From a checkpoint of a small mixture-of-experts model trained on Wikipedia.
Experts: 32 experts in each of 13 layers, 128 GELU neurons an expert, 4 picks a token, a softmax router.
Below are experts of layer 8 (counted from 0) of a mixture-of-experts language model. Rows are named router (the router's row for the expert), up (a neuron's input weights, with its number) and show model dimensions 112-223. Each number is 128 + 32 x the weight over its row's rms, rounded and kept within 0 to 255. Numbers have three digits each.
After each expert's rows: "comes after" lists some tokens at least twice as common just before its tokens as in all text. This comes from a sample of Wikipedia text that the model never trained on. Tokens count by the router's weight.

# expert 25
router:127146086100107108141133118077065120081075179165161103113166114109090159122066130143133129102152151079067180122050158069131117152172065117142168144163126155156082142154088134112084156110130093111110146182091143084096102157107058079081083143105104134098177122135088160131127117117150062150079112160145123167127082116107132132132131147113
up5:093126156113099180120127173157110089139146117122163107130184164180119134162097088153113100113070112154141152126152120103138136154110129161127105113134204127141098105051092095071147087168074094108115181163120102081109126196130160158085122113104087153107175097015160162091163159160141137108169109146122181045125154093133113090167077173110
up6:098121166076131107136041132177120223117070136115140109064103176094066127137120124120125146195133150124094144144105163067120156125090145181102083130111132099138133146097093116182144098139084118086149192124184098142115149060143158184173127108162099172124167135181189084140082145082080119085113138168079151133127096138041139127163165138161
up7:100118092101149146102110168157113112082123064088117088117126148066135080155104103076118175147134123108166157148123097136155146170102077091114126133146088144096133152104217158123106117107118093129153165171081137132113170121137197078193117112142108156134123130151163133154167163149118133019166124126093153183072173120116063125129141135155
up8:138098102114127144187108120144103094152127106194082111092110130145151129099121080097118083100144111133123143097096094126118101105125172127103121131104154157107108113093101073122101129112069196116115103099118089121166178149096147104107151058155120079117105121144155114125161122128148084056127176101139170147120114081177140078105136107127
up9:213136100111152132098130153060114188113123136096162142096081121083106116108114093111116143092128083111111077122160172145145143157126091146156134109110168120130192151134070165153098148115111126147126162130132083128140133143118081027166113137160169150104094164211175084108132078163135119093141160132221145109148086094111152181119113152113
up10:154131159103117127165130069169191094115108134103100147125087110126150163152110181084118068078137105114159093128170131167155163126071131118153139223158153109099116094101107122198126177134085110140107087100142123153196172135088116116065103122098117086125067093049102155175107105141160168146133167102114117159125132079126126144119068111127
up11:092165077185162111175118101138143137096187097113131083119137115101147134094151085124163112116153079151141131130130170147137169149109159129169136137108072100155113103127158105200196109171161076142135189147165116178142109155101122100107108112142196138096138123149124114063145107130124188081115094115149150148123188158064170107121092153130
up12:106146148137109103156084130136125103166134170075166126153115127134107110132156121097129172084123120075174086108071148078134111087087108123096149092097126118102115093170143161166055158090100077191140161165179118119113123128126143103155118090119106167122149183198072178090068172175095103114135152131144065174122123175198143118090115122120
up13:160077099099138069161063113155142121143105135127098173114104134163124101095140091079141091144123164127155138133053138151140126174139113156113160056147103154137149091141096163147179169108130132162050217156117186160109106159108147155150137112105077115075119209160121084118165140117065191109099085198108146068127138105152132165109101108114
up14:150068092163162069131078146132114115149123200084129130140150083142135091138120179111119138140108158140112126121137161177136171114126119067150117110065099141088147094083118137080133135145098116180172229178113164108110138059154119166160098137081123077138164156153108152149034163096187177133134054118146085130114096126100104130136115093140
up15:057107149072193126124116138129096094170153118118102122129140090189130166118176136155141112128132088124142141177134109179096140184130151111207111132091056131113164066080191111173160111184149102099171105154158130149087141132160136181076084069136144127125106162153088185094130145113187128106145153103100131135166128160188086167164150118117
up16:106133121146039123151106142105112120122120135128160160077188142071167145124085154138145105138126161116118119160153146130097130114146150122138139063175088124165114120089140093137125153077092136147105087095111130181141182135169141085143118093152153175157153139151141109128200103170144082133140069063161132193096113069139136143112136175135
up17:140091118150179140087141107117169166128092063042074166181166153140139108129130118150128088145043109074216117126138138086095113080137076093156108105148117127087099118101200162134129162125152100125123062142160147125127144152136119139115136083132108121119125146126133121108156106094114219161126099111164178122106136159123116163143097151107
up18:153153124150126131119087113141167158219135160127141119126136076151163153125158146164115112115149144175139156182166113130114121143076157113157124117134173156112133155151103117072174155117124136102150166141136056218119134134154145094147154134094139131114220086129144140074151111199110197088083137129126141131062140127199122152095165114130
comes after: " was", " is", " were", " be", " been", " are"

# expert 19
router:078126115169195109146123125144175117151164143098152138129058137118138113171101065161132130060150178129163131127151135115090152147159162113194185082192099123148172089126126120119121125191148081128147175075079158090151128124176179133111132153127191163091121115140168114123125163097152056133153152169109125092190096100164117116149085091132
up5:121161097164087107137120140125132154134174177150135026208143143174126110117242160126087107179092124139145106122092151135080104105151102154096133127158118142127140103083096156127161157152128140091099146137094110197075144184123082117177135141139126076167097138123180116112144137147101058144116119120119161154157147155139096124123084119093
up6:140115172139154089139139119129112151159129120109150177179172141101037077129140103127088120166097123137162114089230162113095116105151143117176172138124177131193129102107128071140104128138184149100108138131140116106154124131153096179127134151102119128144098176124163151139170134126134170126132133124131169129209197106169112107104063109142
up7:167072090105107117122090148107121083131129159115162160073141177112105110126081138070170075088221143135136057107117130131140110149125140113128088134142064198078149102085139067135091111138158160149137057131121121096078107207140155147149147109136180135102177153100083091161134135172084114129172146137114139107165123156151112140151139113074
up8:114149165156164131147087157138112189165089146059113143087124095096100065048174100114107078124077141201147074164138099100117106180167129178165093087149126129121132162126155091142118127144092158086149096144096076127198112086104101115126163149154109138127107150142122131144176133122127131175142186086107096126153143162150100087094153133107
up9:125178123106073087135155095161086102097139160109133106150158128139081178169182162075148116148153149128133120133145147067134098118106113074101150202136133147106216110108127123117130172150144172145081162148181051127092163139158171100162126076135041193157108160119116097066154122159105145111170160184077161194108108104111139145182157153167
up10:070112139150037116165150116075184115106123117150106115156114132203120188138060144131072083083129162104143057075114160158151148129087137155082149107113070137128109107061066107130119135142106089081131097175141110180135126156141131065111202119137146074140122139164186130151134113183107131064126114146147198123132162141142139153119085142144
up11:127167112025110122116109181157078111150149148144121069123121087048111177098100136112100132127158118111156116116108170121160133095144165180121112133155127131152093129085136146132129168115146105111201084126108133134102067176109122142114117090130104130108150158147083099080157158150114153121130161147134142104119141170132117090120126094088
up12:107113182170055054099118142135109125158100042116114115154127150149087180130107130125141074120095115113072192115121113108100172146159141099139083170171174162097134149100215106152196122153094100151120163112139191090085130113149115153095107180123152171090143184179124119118108115092162142151159087156106141120134114159141090156184136180153
up13:194134164157132129126143107118133139127107088144135125181155103088082162127114164136117230117144100159137160114179104094119167127178116107100183095119178155188153178132140150145141111087079157121163137163162135137143159113148101077118121117165239076115148105134112162086123119112054165161129122093070131084126139129120177065067140124187
up14:175171163158154067107102133162118164096179115090158128132085089147092181178118142148063188132096095098152086123189137171103127106157110127185093100141128165134090095109144122113148089117118097077106169144112148130170171161111079113080118157147141094122088134103133097123138160140132127126099164141068101160144135118063109110109105194105
up15:198101124131126176126109108096078104133072177125054095109160118103109166126148067121176126115126115123168097129180067196129184127138112152122115148140120105151135179130180168092096101139182137136166129077143086139100106189216130131105112103129129128102131143134076157092129117111128142114069133060178116168134096113182082121120076123084
up16:094169136125126071135146137100116168144141174134097099153091110155129079130142068072130079097108114115097165133166165064112133099147121081087123105110164094198146130109136098163130189087097128096185128129107070096036226127138157128152123158160131105112092131098092142175137106110088152158186124120086138163125153155099148135044153139145
up17:115099134150159158142116172140112143159112115147086105148181119115153138136121156136100093119095091174117141158111100124096107109146159152150112114135114098075121181114165162105085122132145144136167182152125147086178097128125117149108126133115087142107219155212110107103169183138107069106168122184090055084151118091132080122171123154105
up18:070131133136136141134099073133108156164178101068140124087170104115153184113101161071125107061086155188117100110149164087108120103131134119125138120112113159144132087118132114119188122091118145155139084114112059128145149178130137128079165120136173136146086210106138191160138116115096186161109126092127183091132078097144132102158140156168
comes after: "0", "2", "9", "1", " U", "y"

# expert 9
router:174097124109128117045076164192145085119058062175148119178138145098119139053185180126140183103143092160163047165162140129143123118119105141157152165148171122112201131154150104139109068066108155086198178162164135127100094117175162089156083156149159168149099131151112084148161135136146152138186154113131159112129154150149144167167118145126
up3:145132084150116160104124148160119145111142117065137143140099119134115084120082188103145142210127185104145108127118161157142127114137071157085111157146127120128158163117138115167087124097077137136157117119152091089113160135145130086122113131122133111105111049177130109173170145143120126168104112068150115081096127170113104222102070099167
up4:082139117082142173184151105113125088122182141125128138099105116149094171083075120099117067087120091109142104156155132104171083162109117129095136175104116096075150136083183127147104181137141118051177146186150146152145149147153132131117117068139141116099101147100132160108072120088183101182111169139083163119212064089128167131074168132083
up5:096167068093158161121145147161075054111145049109117134106156202122105130172157171057116123187136152086125167109082121108086141110137114104102169104159130111165186126154077134106089150129076088139142140132116131151094169150149177133148162188105166119121155101125140134124109160079139111092155122114153168147136132086104080104148117158152
up6:134135165109196131137095113139132063126095129138103098123166116131162158139120127123119140180102161128076114122164135111191103162171105128127161123158098116106197145148136071129120109079126152154098159122116132101050181171126111101101101144076120133090092109098131105133111162133077193089152173114117156096128126115113108135133176095122
up7:175131138163062115140137083120098140146139123139181190090146166106119122125141150133150091107146066151173123147132076166159076128131064087138139136134121097124143106145179144170092109154148079162101124138119104091150122132148066171125122139102133146151175117130131092127187118157138096124117175170128167113098151093126143094096152131115
up8:112108061072109136113046086097155139155164122090107120151141046152166075137160130149129102110154172117147142113188145134191151161118139145127088090100094126178168152142206110125153110121077046155129118077112172131084078144100119148109133141133141107116112150127141128107149119137122107202099118142141125108119160145128086222132121109126
up9:135180124081162122123128137107118124142123113071181098085164094231136132183154115178133119121106145112137110161142182192128157132080152118137151155121114112123109146095097124150131160150134172141121142090118113086126154106188116102104137122164134160151075155092151175166109133095153090179131097106162113127114097084173116126090058147143
up10:074105112163087129180086166161085140096120135103165169050152181141175134128179127105129131086149174115059156159138174174105190167112179136064134115204089099111130120131098151109132142108114095127164164123132098144175125131154119187080149133147147169104140070123103080179117181113138091081140185065128149151100127146089148160136079069101
up11:153114099164064151150153123144165126115141121134125155105154140139129152221122052136082131081155081104142125117070094113173056134149141120116127064164119132128161160133124136053152144075111132132069139082155099102188111124141119106155165134117197069125130137137114180131098136147170134133105130139180090114159176105138072131097128128108
up12:099119200131096147131086167105107123136175127134132108107126148124130141114109101133163122127087141162123192097114098112098118131062107137190198104123146116158096129197119121152172184151194151205119142105140141127160094124138109138050156181139093120078140122147173184148112126091164114149129150147131099161114093104168145125157123163088
up13:172166102115153158137136064112198085142109099142120087122050084138110103147137110132149105079123105122158182082138147140136096133057057090160107169096197159142128141140133099131124085173055162141202155145093137153143147154089083169126123096120146078133109126148167119167097080101182070177181196171102093163078131145190132142174101151068
up14:061068075119131084214169141203079121101181131109076120112094109090099131083102155120175117102114165096094118121090124136108154120132120065096120124086082131080129104152134098164107104122139171116155100132094116127170120105129135168144126063085101123057103135126116165096094155096129160117105183136141135046156066142144169091144153046088
up15:223121146198093154145113053099115143102084133101172115185116170105087170126111163110126128120071126111126145080157063133121154117072175117126118174117031140091177143171115119131144108125127095187086112154106191152135165150108066146110112137153090121087098168131141105119166088146088114137105119094137147046091092158139172148166102089166
up16:149180132200163081151059136145134170155114124090110104142142111143077121062120244138125139101112108131177163070103110082117141148099175131143105092133091118185063062119123107107134136102134127081108116102115108113179168151072104070146065118089191141136112124118147177154147134125172187123169152133149183117149112135113180133155133180141
comes after: " the", " a", "'s", " The", " his", "The"

# expert 29
router:073132127115123136107169146152095111087217145074174143117130158070140135086100145101164186046133131167092112096169085145102147139110114127163126108138067132098123120090125090143088116136116113153106113142091108156037127067130074146116103129136154135078195160119145107055082113078085134135099056117160122142112103161095170104142170154146
up2:162159178153111159075152134104140154157052176177161158116071148125112134075190173126128114164099115124164160173135188083128115133097069145127127165070165105137144120138097164096161153147095135142111170156107157174185093137160121133170086157151129170116197138140121129118105107170085123111119105090155101059115170125097156170147118078099
up3:153106122103060153117132066153119128105127095172133080086105159127144103120134212153159145076153154154118089107123161126164122104112126152065149142115148173150111133155158161132097105104160160142135141132148154164127086093144097120145083157188097169099130140124118126170163186155183105132091175132092184140093190144185100156171150131143
up4:162129149072102118138140176128155086151089125131116075161140147111143158088080143123141159147078096123053132160107159102203149100151176119109117121175131111154159117163121140146164039082086177123128147108131132108198151133110076100131134153154119177083150119090147163174100126129145177150166131155163123079178149144113124110082153124202
up5:087121123088083165118125170101148160148115113146123093115156129095095033083146121139103104114111121127108119170135113164111126125081167125159127151142165125132131155144138180100125181034112116129129132144063124111144209158166137171079171094094140133229096137150101134097122178158103148156143117164114137154068118161155100158123219090117
up6:108165155108146081173096151154135104115159104116129075075174102122123110124172126112167143139111126146135122161105173137132101158152084137157131065090190198133150150177120120058146109110173134059182159078134114111090132138087154122145103119121162137094152113102097181107156164144187137150189197167144153099098163119116074081183144162091
up7:111127106136114201174159155095114055169128151109113050148095091114084092111077194192159143092142122108123157084112130159159142126124105126127181124141127106162144113146122133076123097058090152208095106186115117117176073133090153119153175133107125132096154069136185104071135121118113081124143197120099097118154132136136184111182127170102
up8:196152187095092078193098156157193137150104109105125161178110096170176075108113166095104129137126061097128121135115158088093142128163150174135080140080135049194104151152110139180100139162101104128076181150172103127107166164128107061116053130150129110171117128098121145123126103081060154120129072125140193167143098146108105123124121167118
up9:121076101123082163078125126115111139179098055143089165130114132093123114085183098139160073081167151089042125146164143144162133115088074119104160123118154079090168100144148172096204143155151121090196169133108078170142150155126120169158175165103120187174083130125120151134141141173074147143150130097152125094094131143150143165136126118158
up10:167163082179115087152117099122116131079040100135121048103148116169088124123132115180110107126145148082039191093115084174118069119138112129105124105113168154139097079118086165080185171169159152133139120160118079104164101140110181120123111118108157110125090166076129122171188100122150125150103128112122168160082137162117109121147122147132
up11:088132148110149104036148123082119143137144155098153037155114149120094093171111117099065064113162125076169137167111148162206125160080184134192103126089170122077111164113157146089124125089139149107121166194096120106119123151109069133142102151089181111099088159151103088151174182122107123158186081139129192136112113137129157152164173108187
up12:108167125115172132142106119137145175097164132184119070087144139073140139088117095094127170176090105089097174138123153148138145155125099162193124111142154127133102121176106152113180156139111183181128142125121108100075083141127071115107068127136173122149085096105107101104073165095103128102172147127102198127206146135198177082136113094118
up13:130136149159099169088121101144097146119062196126183132092120119116113164150162094150103116099137169055154146120093193139121154119173141176176152116151091087102162107130105156166090180181144146120087125111129114111133084209168100101135143197145131152160169110099135192217116166133131162091113213157089091183110086096085102175084091077133
up14:133181131154119116129088117084062121187150112116164096084085150130114081123156100153067090138149099143189107140157094144107108108129157184109172076110166156119167147118113124167124096090126252103159144075155091051107098165089079115144094124175174102152146155089151102132162103163097144123133131098109077082094172129110133118133086115123
up15:175092192118105078139138109083105157075121069169091096138160146132099107148104134133133114103119171148154115128136131167137163139130156169144128127125155162153113151146149108118176080158116091131137113075122096136122128161112182147102142145116101068136141155106127149152160168188144084106177124083101142110152113142045131142156108191085
comes after: " of", " the", " in", " for", " at", " to"

# expert 4
router:168101099126103167125134104090129099090167092056113080139080162088168069196061122185199056092155065159073115096149098156136102143069137091145186125104088120152143099087112091088144127128117153144168108078155134095092075067131103136133146122211128168148100109105167138160154083133141103081177144153082147101171110068155165104140144116151
up5:127123103131126114149186112220116191156068159193123130124146107165119091139150127093125102128196137194150157084126167113089117152138151129150150168154106151122078157119093129110130096118111106086145145070111127124136023111089170094143141127151152146133120098131158155137150105117137141059166132103154131119109124106137132115151152081144
up6:149164152120107136124123188095127127122122083116104128138115124133087096128129113102118081122109108175167095067153137086146128164213120149113148126116098097097110108143090094111156175078183135112146158146141078135127143160116175131137108163109055120107163154210099194145165123097101094117136141184158083120114165205097113137074196142143
up7:099119110140190106143105090164150086105073101123168175123135179110133163140212142189099130129130139125137159073094144125140151153118096206140184155136118129152119141102197143107127156106155155187146120126100182173101131150117139125170139118104118101149095137100185064117128147130101133156164149125115133070144072127118073095143067112069
up8:111161104160140140150063222131114086072140160194135108200182172183121106136083165110112141066087142151170113161123121152110137136142116128128117174143095132118152145184094093111122111102050095112146165159143123156048141129078135171183124097094091130128138154124140169149093152124083078140165163100141097115096132145116100060126117171104
up9:149141144119097127166125129128127114082085093105125118188137130122163051106205155139062105136127144107195152138055160104100120118171174111113104138131157150154154088059141171153107128127054197126160133142103106157099080161126130124104100117109101135146116135152075138141122086173149108186145095123141096121118089152092160087033084112112
up10:106145056125178086105112140153124145101163148091157099078129115132030181137118174129132158092077147104134072113056082132168111183157132127121121092107174149133130157098113146154090090135149101088182172097135076122148168129132178134082063154054112073108099124186118169118105142124106127065133174177119109107136163147066073125105102122074
up11:162081122117117096204161124138152136089110102065150183156147117156140199102125075136109047136164111106095143116045146140090163189123162093125106110128137138174135120098123135149153123110078124164108119156106089161098177108163179146137144153183118119153118087106125181120149150089120090131100153150145142164125145122143123127120143134163
up12:156161150091139112105112172110161151082163122153136139133144128189094154062078129131116133174128125145152129125106135095102165179134069168121148201156073109161153132163149077182125168153073145113144122140111191132080118113108080138116102100151152128154104192138157140129106113108078132122135192094153144136104184127163136146172132110111
up13:173127133150146104112101148127129093135121132085138207073138197129131107120106161158081140122104090123181088118158148127115121115127169133163118162144168154120185109132084109193093065152100110114105122106156133149116167174141105132135048105166118144086120166129128067087130097192152163189105135115136167097075144149116089174089144141069
up14:138111133159171205166125085077079152095113128116153124136133181100105094119170106116095098151087148126167172127119191157126102118202103161118120126118142133145180129116106143156149144112099066114140093152099072148084112080087122112077098128051191174131162050081116124201140080110124163164083180093148180125158141119134120131115119110117
up15:122133101133103145074105096097134106134128075120088113202084093152162152106149130151128119201117167147182123128047071133084111100149172151150128117152151134160127171127117119091157142174073097090108152133120139143110174152108132119118078090112141090157133127106138062089112061133164104101116083081139162138197174125171133096135115082070
up16:133097140077105106066143092172097123132120143125085121129121128141059125119144109138148111108167115119111166107185164128168086152100139142167174093112127130160129171161137113146148140151163143102134092154145149171097095165175151200118180072142150094172135108130086110189134124133131140122127156078119081095164106161143086105123114081091
up17:160087187131110127158162124142114147105093149148175124187140087109133174124143089148141154102118104092116078088193144107171108150117134163103133088158169099166103190122166126103137141131178148119120174089098115091161110181113128104176076098201157153114157128137131184146155096077139204110060044057152144163152153080106147113132125101165
up18:130207094095157143138144111133098143149111218159107156141126073206158133122109163157103075148083176141115130190141115123137126115168127148126073129092089143132106120126136118175122138087151164138130158102077154184153226159135150184182081139167123085185115125098143106134146128115161135106097103119116084115083113158140140100138126122142
comes after: "1", "9", "0", ".", "8", "2"

# expert 6
router:145082093156132108058134091156141169122162134113129174149181138127168151166154164098164117180162118209131107116137114068116134132139170154117072140134158124097108166098081080148146102141094200108165152095113171130144140072094102100142223168153131108117155077129110138152157155118125153156140060137180092128161118152118091170135120110141
up3:157094152130123146162126126121156144164075068103143157126114135111137222110170071078117119127126090093113172180084148151097106121069125109152100103085203130142131121130078141143070122182123111173139109197058082148168072072158070054163070120069134098144100115136116162117174144136140136187148096153138136165085140108159178124175071122111
up4:133170168062130095190115148102129183111135111172116168184206112068032164107138142136112110140214131138139089155125150124099138146116112091146065103138140153162136127133191102129135134092144172134151169118168075115128171148093109134149135134131180134176098145156136119140191091180198102133102167176164158118189081138126175070152178128121
up5:104094107150141138149161174169131151058139114165164126107181123123134144147100136110128162120153149115073123073099092155080122167138127131109169147090095110129105111139123098142145149079202130167146112136049160048087177107163170123112106163133080124110124149147059158111122117073142134113156121099122203090178130113089116103109058115125
up6:129144156127157140104153117178122126120107068094143112154052105100160075184122136112141099172112201136107085092143155133152117108107139119127136107101114131140118121066120129015136115130021147176135092209109118078170135169110156137133155187111178126142129090120181097122131148153201135115080081129166116094157172168161134125140122181076
up7:133073148157098081142132119152119140109116092139129153120075144071106150139119138183153113061124114130125121133091130171132111127140158119105163111086119127139173142091114114076119108152044155128146096167114111160157130158149114068085133124111114144082140144147126105119135115125126162119173180166171066131131199081114078118147215112083
up8:103125117103143181092138167110151127142137109100096190141075089112192189075188147101119078152101095073144166144140125102129085145118074154129131179180120144121143160183052138109107156143152157138163132155104104133099133192087114081160061085144092129176150115078116125120198168122163145113188126129181132121091120165149052116125135150155
up9:151164153164131158150109132162131146131151122132151143162125136162098135124165135088119106118158191096127170141124134176125137108177134175115145156117112102189166108112155142173173074121134135164102167120110138191099157179054186039127147158126111053114144150115130109154136163130114158138153137045182097098146065092119158074114125104118
up10:077098113090122098099139112116146129129125160178164149096087178138107116162162175167106131178086089173135114126134225045142108183089152112098083191102137136121150143101038145168143084155137183160153128105131216103164136155123132110105108155111126154153122169107137141182168136141132095148107151117112174109129110069194088098182115072125
up11:193157114166184169107077108114136158119157111137152156101167104151073142151122167115088114121076142134083105110142161131099135107132151142164081120120118211087100130141145150132214111156104161100098132167194173114126118091120084174093171162118123141116152131155139171124139155099173123121204084147119165152172125114087103114137073100106
up12:059158096150093146119143102106072122122183092077175130131158132091148097170131137084143139174192094135118161151154057119134129090075164115136144147136142165190103127114116101135106127117156114143129124107061056169167168134081091147138111142125104177113153121100121087150155089140174082135138161166134064100144046163124139096158117094139
up13:062116131176127161096157089190125090118135082118085146166119114134155123127160179121076182095104134176155122145064153142104117127133127081118128122114108149110143135064175137091110133175093116169162147114127068098055093139116162118133119095113136108184163055133143153106122148148108137138140129133078129117143045103118110137125091067164
up14:107122113125135156109112065156138092179144103113138055137153142105112175085135120102147159103086125122099119080139202165101147132148147118149097171127105080133119142135080133130088131178107118182110127082165197049126150092066136103159105114142140105106035083099144188071121157092151187098115185082137124090097160154143132124178110152091
up15:118073158091140120100130122182161153114064168169125115140133088075171140113126138089128124074077089149112153121122075138113151159156127140167116141088119106135087104137114133101132123117153122156116071149154155172089223161145156148120104114174091135157104154109141167135128123117172204116154177152092119117154159074121194191078142098113
up16:154113115166148098118151089172145138130105145124140153133083122148138161069161106213104119118143115169009097110158107126152124125118164157024156136089120138096138134128122143165124162113113097160187048096135146172153130208142101104113109141172079115139098136081168111136124150126126155130139128103158150114174105128080103139142095167141
comes after: "-", " |", "|", ":", "\n\n", " •"

# expert 13
router:177110123164083111142114075126104163127081080146128131189089117095152156069178157154168144153176081174129097159138118146126186143113124128161130119118144106093167091080138146146090094122162138046192167111170146119083118169178164105104100150179131182139138136144109150158208150113154150145160154110143123132127096140128144110101080150118
up3:144149145100121119155102151115099081123100135156135133116126136122136134112079192150140127112111184172084094116147121152123121117112109130107108146121129091154210133124133116086113106090102148139112181055122149098140212111108115163081111126071118144162088179135185160110140113151124116255134126153080100023142102134122100152073169084091
up4:083097105102140171140129107094146154144145201090183149151122098037060084142103087161154099134047169122123123136127110105165117103133136190117147101147119140103121091152134152063080184147122162140087157094070097194135120136133154121084072101133185164179158179141156146156106129160135134121082127116072100088098127117162134185126077124139
up5:110119157099134130122074073096111147166165196120095096100188077160099122185131102155203158094145141098085111114101112110132227136136138096120132136147125082157108155139122100155090100206117061144123119089135142127056115167176139189105140153173108108128143158066099147136130128160146034089118141155191092138165064097123152108151107104134
up6:114090138059135121143122109112118122119135158101103108087111175112134103154148103159086073130183171112099120143187152132088108113198132108113120107183068102139167125073143068159110136058140150158125111117080136062137120125106105144090121123131133134156059125171135134140100163114136071152197075164139096070076138098148074147106065096115
up7:147183153102127091091103092141165120178125178177109071124155121130114142130133145174143090116114115167102120129147184171121162064186124130091134157184154176176172150089116157117122105108146139091148130115076129120128082107208091146141152127150145150141169171119120176071126155098143084148183123160166081122140145125150124117128137106123
up8:141155160115054169143089176177129105091158140137104147145160121127164122132113165120159163172083132105111090103177146157117078184076124112125161145142145142141115169101154121170101163145089111121124162121141121100045077085130196187098157072152145136116183169188139072173141092154129118095162074103119093065098165122123094111131126101136
up9:126138109109135122125104108106145114170186128142136134089186155168104041125144154125180117103108176100145124092214123104166086154118131172130098228098169187123175119076075142141156122150144130105175130135111118119069092120152168155175107148180076120126164159118137087132122099166148147147090147127112143167174183107169192167134114154120
up10:115142128123114159102147158083139082172123102082111130160188119128113098133177043095162187112137171131093130126119141115156129131137127163122136085156128145129120143151139100082164113125146181153150115118120086140154155091073167113128154072114088170142118157105108165143101107182159187120184080076123107081165135115063053172118151153106
up11:187102073153103137103091095179197059132107087124158032115153145129180094135139137114119140185168115157110158146121127114104162136076135193135174151156125185135100069142177149153122154126121118200131174122136115147117077072081114117120077185128089087169106090118089097165121166119137087111157183118110165088132143151142126102120129145079
up12:092165103123140171092166114150151156150108094141162112104148117148065113192121164122057079085207072194143160103157116125141100086097148118123126116084172126153112132159128090171116098069121117106112092121105116083139102133146118151060143121134173101106103132190158085102194116117101080096129093149196095163168104126123143094134125210122
up13:135179063092132207148084143113155128099113147069131081094132185108145164228133147169082115192144094106161107099128108111166138133083110157167084108125139102111138080133152163135155110137178120150098119097121140150120166104184173156133138136112130091139082094143121145085139101129139089129118215116107180111100144161104122102127122133153
up14:169125106071155122152117143124109096169159125142081051112144092164111169132110148114127209116162122055206140097101108130122125115144135179127081119097128056069101161114121161117110095140202138185144124098074100161143105154158164063127113139102135155162114151130117163094185104115094131116140151081097151149172131113111125134163103120133
up15:090140071130095105132163162114046180113104136116134113117072120111121143077141150148066096121089176159160136104154128155137112126144117140121083072185156134167128102088139194099176188071173094143163110090119099163157178089105099116155118085143188146115091120069182141124121132146121115108128127164121165146134156147046151108102083100125
up16:119145125143105174071123109165144098122171105105119167117156154096107131156098141112131087136123191117123149119128104169100083122137144129153074122138131133149128157108176132109157055121076079179146138087106114070094111147162109102146192117104112094168124163082119099140027132143201168173159106145092185142132114128152121121119171082143
comes after: " the", " of", " and", " in", " United", " for"

# expert 1
router:088104145176121115127089140101158161171114183063115144149085137129104143127062081126147112138081143106145113146088157116137134108143175081111150147113100137113150131105160073109121151150100108185086097154133186104155202164078020147110134149144112091134112128135158157112148118153140089072153151115157135173156097121113114129153089187050
up5:189076040161116093080100095177163088104100150089147104114087189150135124159045122146182137172163129142133131134116136158136119129116110089118098190117113133110091104155139161133125140139117126075119158121167146216109173170141120074077139157120147136196081091094135143082144152199084139156187138133106137170173131176171160140094083124100
up6:189094101070146125130124096119138205130184210145158094094136091101099155137136152158064119108136114168149153115134096101117126160112098118128153162157127176116093180110153067118120103140101104134168159123139106141137199136079129151125141141135095117114151134140118124162118140181156088141046152113147154075108104131162148149102181150131
up7:153165132079088159137100116118073179090142118118116079167112148088126107103201190136153148149120117142167173111155102112082087183161118098100213159115119141141079100100186192089109088121135097096118113103114116123114156119128106074097165110155130091125131143123114082115161131128144139137112104123154142049165108150125187112137141140175
up8:133108141146117144160094119134161102122115159164189186149096102105103071095132181148158185126175211093090180168103122196144166146180129109169206111130072103145127118118087153095144146124176139099118183137122086136135128118120099104092101093096099130140105150141108091149121097109097118145160132160126127126101121147157142167132104178163
up9:122093167190116106116141140133151120066111105095102131121099151067146080102143146084153053185158096131115098108153193132185164125147161094076091181103083097167135160081150104088114143126105175110097123127133158154106146097128156125123109137144048109172024118072085098099112144095127128162085146129151135085165088090144170130112099134146
up10:098210200168181064118147124130099094140122160080064130118138133090172200112179146151102122155145091077070130106155112140112124117109115087138115160128069128136136166091113152165140194138092063121109112142104116172175124137117105122128088128123108140156156152061064136210071110106130157099174104141133173119104160168079137126132126175086
up11:108108117109099118124087128122118092043139101119113128137108166108073134080157153141146158098071117198164111161075185109088114145155122160125105105170106139147132052156134091187096107169137118076171123127144087106066164108120120174165191084132169133124066133131174073137133114154098119158075116117118164100092159110161181118127141134145
up12:148101151085091138101138197164205087125143140163133103099133159122108130116099118102154131138180138116159123137144164093088136132140088129103153143108128117079116135142095141078108136155129169119144054066136141129154093083125076167145152122147084116153132123097110107130095133155094128161127113125118146053099119139138096141115088111154
up13:158092141074073174129132160177178085122135089152097153087167138200109168089138098071098085125094111125148155182116141210127121143123138088134118094120145110174110112151166161105097120137093155112152102144159075138196128139070126114144127137180123215123125181125094117155143103120125107142169123107091116093153127157167163111118114100087
up14:136163110156119108140169191131146117101149112170130076197083202131122190183106154119089148133078097152089173154116159086176118127146124147120078103173151169099127178109058049137114126116167153116102149143182141114169119187120153153100125140121120127130126182163141089078133121061093125144092177134152104117174093163119096083085129119139
up15:106144140119146095134106146132157105087086140125132119162144092124079194097122116106082132074149200134153152137089139050095145126209120170100135166107099139176146145098102137158135131120075139091057141137127144113163115138161176087151164120152209103150158106131140100090145123082149076185107106175135089118110167074146129158133180122146
up16:097098116126138089091117122076124118108116087102117131202158130163113149179163125187123120138191069168163157107180053153127158118096159089051110072133084064138135177102141119114096137126118155120162106114154131122178132088088110181099096141167124105096129169131137122144198145076110090107135165148166101115068153148125179120177069159118
up17:193164139107086165106097147135123120117123135081197133089118156177089157119126148096122139161173140155086118059133104097103121189126169170169062100120180083117067207091116094202141107099096104099098157142128159113153146142123090094118166128160078143164121160136059099181116186191153132184134161129068168060087106136112092165103076130140
up18:150117140093151119075110128125110132170122117104095180132128134145172125122133170075142117094109184084167149081160182065113099127146111134139047107088100179112086092079154134164103161099150203072171101181062140148118167134187104109128109186120149158142142129099117138115128174139067103132120095104105079170132090111112060127123112151149
comes after: " ", "|", " |", "-", "–", " ("